config = dict(
    d_model=320,
    activation='swiglu',
    beta1=0.95,
    beta2=0.99,
)
Below are experts of layer 6 (counted from 0) of a mixture-of-experts language model. Rows are named router (the router's row for the expert) and show model dimensions 0-39. Each number is 50 + 15 x the weight over its row's rms, rounded and kept within 0 to 99.
After each expert's rows: a language model's description of what the expert responds to. This comes from a sample of Wikipedia text that the model never trained on.

# expert 63
router:47 51 57 50 56 59 83 44 27 40 50 50 45 50 89 74 52 53 52 54 49 66 55 41 58 59 30 30 45 59 54 55 61 32 64 55 34 44 54 46
Description: Connectives after commas or sentence starts, such as over before numbers, with, despite, However, After, Although.

# expert 36
router:56 41 68 22 23 39 69 26 31 50 38 79 60 70 87 62 73 56 69 43 66 73 60 59 50 45 32 42 44 39 37 50 72 49 35 64 32 45 57 23
Description: Prepositions such as in, of, during, among, mainly "of" after many, most, part, and sentence-initial In.

# expert 3
router:68 47 59 74 33 57 49 18 46 31 09 66 51 52 65 66 76 22 44 58 47 51 47 78 45 42 38 79 31 74 75 59 51 60 31 62 41 49 51 56
Description: Possessive and object pronouns after verbs or prepositions, mostly in narrative and biography, such as his death, her husband, them; also some the.

# expert 0
router:78 68 59 45 04 50 50 31 44 56 00 61 58 75 67 74 46 42 59 42 45 85 45 44 52 57 42 66 19 68 41 43 54 32 45 33 53 37 42 48
Description: Adjective and noun endings like -al, -ical, -ation and words such as social, civil, National, often in institution or award names.

# expert 35
router:48 28 63 58 38 75 51 12 33 43 49 35 77 56 69 41 65 45 49 40 49 58 53 67 57 38 37 69 33 45 47 37 52 57 32 59 60 32 30 41
Description: Table header words and cells, such as Votes, %, Candidate, Score, Notes, and the line break after a header row before |---|.

# expert 51
router:77 76 55 39 59 60 70 65 62 36 64 61 48 57 81 43 54 37 44 20 70 36 57 55 75 59 49 41 32 50 83 61 45 58 08 66 27 41 49 57
Description: Relative pronouns and clause linkers after a noun or comma, such as that, which, who, by, when, where.

# expert 9
router:63 55 38 61 38 67 58 20 30 60 25 56 46 54 66 70 41 49 46 57 36 72 35 59 54 59 30 44 20 66 46 53 63 49 48 38 38 48 59 47
Description: Separators in infobox lists and tables, such as semicolons between occupations, slashes, pipes, quotes and closing parentheses after units.

# expert 26
router:58 65 69 51 32 69 79 23 50 48 27 55 34 63 59 69 72 50 33 60 38 55 41 64 43 50 07 57 43 70 57 31 52 56 32 71 54 49 65 14
Description: Unit words and number fragments after a number, such as km, ft, foot, million, minutes, decimals, and score pieces like –5.

# expert 42
router:54 48 50 39 38 54 69 32 32 50 12 56 37 53 59 40 47 43 65 55 42 58 22 62 44 49 49 37 36 53 68 48 51 67 52 41 39 41 45 33
Description: Nationality or group adjectives like Greek, Jewish, Irish, Russian, and "and" joining two occupation titles, e.g. historian and adviser.

# expert 56
router:71 39 53 66 28 36 53 44 51 33 25 53 51 58 45 73 85 41 52 47 60 81 11 87 51 53 43 57 42 50 41 18 43 73 26 52 66 55 59 19
Description: Ordinal endings like th and enth in edition or season counts (28th, twenty-fifth), plus adverbs, un-, not, first, last.

# expert 30
router:51 49 48 55 43 56 47 36 26 21 34 58 36 52 53 71 75 42 68 49 59 71 41 43 59 49 39 57 26 45 66 53 41 42 48 40 66 64 76 38
Description: Ordinal and counting words like first, second, last, 3rd, especially "for the first time", plus column bars in election tables.

# expert 62
router:56 49 41 53 55 63 58 50 51 31 35 56 37 55 49 49 59 41 61 41 32 46 47 51 61 24 35 61 53 71 52 37 42 50 54 67 48 48 68 27
Description: Articles and determiners starting a noun phrase, often the sentence or paragraph start: the, a, The, This, These, its.

# expert 38
router:50 40 39 52 50 68 45 46 39 60 54 49 36 60 50 75 76 37 60 50 62 61 39 46 20 54 31 58 43 60 49 46 41 61 35 15 58 51 49 33
Description: Tokens opening a new line or block: the first pipe of a table header row, ==Career== style headings, and line breaks between paragraphs.

# expert 22
router:48 45 41 56 35 48 49 20 58 31 37 54 39 44 49 46 68 43 56 69 41 51 62 55 47 51 62 46 41 20 61 43 56 72 22 44 62 30 59 28
Description: Word-start pieces, often t, T, m or K, beginning a longer word, plus verbs like led, lead and helped in prose.

# expert 61
router:66 38 37 48 42 59 56 25 16 42 32 66 54 35 58 59 76 39 52 45 42 45 49 71 43 33 54 52 30 39 43 38 54 66 39 65 50 22 39 32
Description: Degree words and the and joining two adjectives in reviews and descriptions, such as very, more, less, rich and varied.

# expert 20
router:70 36 53 34 34 52 48 58 32 40 41 51 45 53 54 82 61 59 41 47 47 70 29 49 62 76 27 66 39 73 69 32 72 42 41 47 57 54 72 43
Description: Line breaks after sentence-final periods, heading markers like == and ===, and table separator rows closing paragraphs, infobox fields and sections.

# expert 39
router:46 35 75 54 21 42 63 26 38 49 25 56 54 43 59 55 53 36 37 50 51 56 55 46 55 79 55 25 47 57 59 61 56 59 46 41 63 36 59 44
Description: Words inside quoted song, album and book titles, especially prepositions and words like Love, You, with, for.

# expert 50
router:46 22 48 58 29 49 49 29 67 49 40 45 53 69 73 47 58 57 30 46 42 78 57 65 48 61 40 56 49 53 81 58 56 69 59 39 41 41 43 39
Description: Fragments of proper names and foreign words, like Myan-mar and Martini-que, plus numbers and pipes in election and results tables.

# expert 27
router:48 60 46 25 34 80 57 36 61 50 38 51 33 50 55 51 70 40 46 30 39 60 44 65 35 51 53 50 25 66 61 29 52 48 29 65 23 60 77 32
Description: Demonstratives and noun-phrase modifiers after prepositions or articles, such as at that time, this, same, various, new, previous.

# expert 14
router:67 44 57 35 45 30 75 41 46 42 15 56 71 46 75 51 55 57 63 26 51 80 49 42 39 34 29 64 45 39 48 65 49 27 40 55 57 40 73 44
Description: Prepositions right after a noun or verb linking it to its object, mostly of, also from, between, into, against, along.

# expert 21
router:63 61 78 62 51 32 61 29 50 44 19 66 50 61 35 51 47 29 74 54 42 64 60 65 55 58 27 48 46 49 41 27 60 81 41 45 59 36 60 42
Description: The word the after prepositions in running prose, such as of the same, for the most, in the top half.

# expert 46
router:63 53 60 73 40 35 53 44 47 52 27 69 47 38 66 76 64 53 32 39 46 72 51 71 37 49 40 61 60 75 58 48 48 71 49 57 59 69 63 31
Description: The word the, and prepositions like on, during and after, introducing dates, periods or names, such as as early as the, on 28 June.

# expert 23
router:82 53 44 51 28 59 39 41 25 47 36 81 56 49 50 65 67 45 57 37 63 69 13 38 45 36 38 53 51 53 56 51 67 59 33 43 42 47 64 28
Description: Line breaks ending paragraphs before headings or new sections, and table cell pipes in track lists and data tables; also taxonomy labels like Order:.

# expert 17
router:50 57 53 69 21 33 67 39 51 33 16 71 61 51 63 71 64 38 56 53 57 55 35 40 37 49 51 64 42 80 70 31 53 53 39 53 72 47 61 20
Description: Digit pieces finishing years and numbers, especially in life spans like (17-34–1810) or (19-01–1966), plus a few letter pieces.

# expert 37
router:56 31 46 44 32 51 73 38 57 34 36 55 62 49 58 75 64 46 53 57 54 67 22 49 77 28 43 42 49 43 76 72 54 67 51 56 43 14 49 11
Description: So in so that or so many, plus the first letters of words beginning with b, sh, sp, wh, such as be, bo, d.

# expert 2
router:65 40 44 39 50 43 69 44 41 62 62 59 48 41 66 31 60 47 79 54 38 73 62 54 52 26 34 51 41 82 27 44 29 78 55 55 35 53 37 69
Description: Commas ending an introductory phrase, date or list item, often fused with the word end, plus which, also and he, e.g. However, 2023, which.

# expert 54
router:58 59 67 48 32 52 55 44 41 54 34 63 54 63 49 58 56 45 47 62 54 73 34 74 45 48 59 57 37 60 59 39 41 45 59 66 46 37 72 35
Description: Noun endings and abstract nouns like -ation, -ment, loss, agreement, growth, often before "of", plus "that" in "similar to that of".

# expert 60
router:67 43 74 81 37 54 43 50 79 69 13 56 38 41 52 41 60 41 28 56 66 66 27 47 50 51 47 55 65 61 51 57 38 70 40 63 45 48 43 44
Description: Subject pronouns he, it, they, we, you, mostly starting relative or reported clauses after that or which, and verbs right after them.

# expert 16
router:72 53 61 58 39 23 58 31 31 38 54 55 63 46 81 45 45 69 62 53 63 85 68 52 38 69 41 54 34 56 47 37 49 83 64 47 33 42 47 52
Description: Commas and word-final comma pieces ending a clause or list item in prose, such as s, day, y, ia, often before and or which.

# expert 8
router:36 62 35 80 22 43 58 26 49 28 34 54 51 51 68 71 54 46 63 25 57 55 15 64 49 56 47 62 58 52 56 49 51 81 40 52 45 42 58 29
Description: Determiners and quantifiers like any, every, each, several, plus a, the, in, due, because, without, often after a verb or noun mid-sentence.

# expert 31
router:51 53 56 50 36 34 59 47 51 78 50 68 41 50 54 44 38 65 56 57 41 82 56 44 66 40 26 70 37 37 65 59 39 38 83 29 62 37 50 45
Description: Past-tense and passive verbs after was, is or a subject, such as made, used, published, established, initiated.

# expert 7
router:65 42 53 41 21 56 43 69 69 31 32 81 59 51 41 71 48 44 38 68 34 78 58 56 36 56 28 56 42 72 34 16 40 59 51 32 61 54 82 32
Description: Label words and their endings before a colon or bar in infoboxes, list entries and tables, such as Profession, Industry, Turnout, Died.

# expert 57
router:64 49 46 50 03 45 52 33 43 54 03 65 58 67 65 67 78 47 45 43 60 61 40 57 50 43 47 56 40 58 62 39 49 55 40 54 43 33 56 13
Description: Single-letter pieces starting a word, mostly C or c as in Zip Code, plus possessives like his, her, my.

# expert 33
router:46 49 26 38 10 52 60 25 46 36 11 74 44 51 51 52 60 59 57 39 45 74 60 51 49 33 23 59 38 48 74 43 86 66 52 31 56 59 39 46
Description: Quantity words like many, numerous and other, plus word-ending pieces after numbers, such as scholarly, corporate, 1930s.

# expert 11
router:34 59 61 59 54 73 73 37 29 65 52 40 19 67 52 42 41 43 42 43 43 72 41 49 41 56 63 53 46 65 60 30 31 53 46 50 58 37 57 27
Description: Word pieces ending a sentence with a period (es., y., ).), closing quotes after a full stop, and the line break or word right after.

# expert 29
router:84 49 37 41 00 43 45 35 38 37 20 76 47 50 55 47 53 46 53 54 53 56 18 74 60 47 44 60 28 49 54 40 61 85 41 30 52 39 72 27
Description: Words inside sports competition and team names, such as at the, World, Olympic, Football, Cup, and season year ranges like –17, –19.

# expert 47
router:51 29 14 58 01 34 59 39 41 40 21 79 52 59 56 65 42 56 67 23 53 42 44 36 32 56 28 44 33 30 44 47 49 68 51 24 58 37 48 23
Description: Opening letters or short first pieces of common words split by the tokenizer, often in titles: P-ainters, G-rowth, D-iversity, ph, med, soc.

# expert 15
router:28 43 54 37 18 46 51 36 61 46 42 67 69 49 53 40 52 21 45 67 46 47 45 62 27 60 40 44 46 55 49 43 61 53 48 54 66 49 70 30
Description: Birth years after (born or a birth date, such as 1924 and 1897, plus person-name pieces, name particles and taxonomy fields.

# expert 55
router:54 56 38 39 14 45 57 56 52 54 44 38 60 51 65 62 60 53 54 56 67 87 43 68 32 47 29 41 47 64 43 43 40 61 31 52 55 51 78 26
Description: Nouns followed by of or a colon, like part, member, edition, subject, Location, District, often in geography or species infoboxes.

# expert 13
router:41 16 44 68 40 40 59 29 23 52 48 83 62 40 61 30 30 45 52 49 49 84 31 50 53 60 33 54 50 59 45 44 66 59 43 62 52 53 82 26
Description: Line breaks after section headings, list dashes, taxonomy labels like Genus: or Family:, and nouns before a name, such as band, king, father.

# expert 12
router:67 46 65 59 28 47 73 57 51 59 40 34 38 50 71 75 48 32 58 24 38 49 26 59 42 35 43 61 51 69 27 31 33 67 46 40 43 18 61 49
Description: Colons introducing lists, titles or quotes, and capital letters opening quoted titles or names, such as "L, "S, Sweet.

# expert 58
router:57 47 66 65 46 49 88 44 43 36 66 39 49 27 82 62 51 40 47 26 45 63 50 55 64 47 56 64 50 50 52 49 49 65 60 36 46 38 45 49
Description: Periods, semicolons, dashes and colons ending sentences or clauses, including word-final pieces like ed., ies., before line breaks or new sentences.

# expert 1
router:51 35 47 66 37 46 70 43 24 54 49 66 45 41 51 62 35 34 45 51 47 37 50 41 40 34 14 56 28 34 74 48 32 58 55 35 59 37 65 38
Description: Forms of be and have right after a subject noun phrase, such as was, is, were, are, been; also header marks and table separators.

# expert 48
router:59 50 50 43 17 45 60 45 57 42 52 62 59 71 50 79 43 51 46 52 57 53 53 68 26 55 43 64 29 53 47 41 69 35 46 62 40 54 62 54
Description: Opening stems of longer words after the or a, such as edge, foot, requ-, conne-, princip-, often before "of".

# expert 41
router:67 28 58 69 00 16 48 36 51 40 47 61 35 51 56 48 61 51 62 59 58 66 26 73 36 68 52 52 44 30 60 41 33 57 40 32 51 55 41 40
Description: Past participles and verbs after was or had in biographies (returned, appointed, transferred, elected), plus particles like out, in, up.

# expert 49
router:68 46 56 42 21 47 42 36 35 41 40 78 70 59 52 58 61 54 44 42 51 66 31 51 61 53 28 54 34 45 59 21 37 73 35 58 27 21 61 40
Description: Line breaks and list dashes in infoboxes, track lists and taxonomy entries, plus first pieces of names such as Leon, Martin, Luc.

# expert 52
router:41 40 45 50 84 42 71 38 47 37 25 66 19 53 57 62 52 33 55 65 43 50 49 58 72 54 57 50 32 65 26 34 66 58 33 41 39 42 41 37
Description: Conjunctions joining words or clauses, mostly and, also or, but, &, vs. and However, as in south, west, and north.

# expert 45
router:57 64 79 31 07 43 48 31 60 35 31 61 50 70 68 70 48 60 62 41 57 60 51 49 48 56 49 49 47 65 44 53 59 45 35 29 54 55 82 37
Description: Prepositions in, at, during and from before dates and places, as in caption names followed by in 2013; also venue words.

# expert 18
router:53 27 67 56 28 44 58 40 50 44 24 66 50 81 66 48 62 53 32 55 63 75 52 54 54 30 56 35 42 68 72 30 49 84 41 61 33 41 51 32
Description: Surname and given-name pieces, especially endings and suffixes in lists or tables, such as Jr., -ović, -ski, Smith.

# expert 19
router:74 41 65 29 08 58 49 33 51 42 34 81 43 56 58 68 50 23 62 35 68 65 40 75 53 35 44 43 50 48 55 35 59 42 56 32 22 41 57 39
Description: Color words and suffixes in species descriptions, such as pink, reddish, pale, black; also mid-word fragments and bracketed table numbers.

# expert 6
router:76 54 37 49 17 44 61 38 44 48 31 58 54 68 68 40 50 38 37 63 60 55 40 61 55 42 53 49 28 43 57 28 61 69 49 35 41 35 64 38
Description: Opening pieces of prefixed words such as cont-, ext-, int-, dist-, ret-, plus prepositions for, of, to after due or as.

# expert 32
router:58 30 51 39 33 61 54 35 57 47 16 65 43 58 71 64 49 25 59 45 46 51 45 80 64 30 40 68 49 43 35 40 38 67 51 41 51 26 66 36
Description: Numbers and pipes inside sports standings and results tables, especially the first stat cell after a team or player name.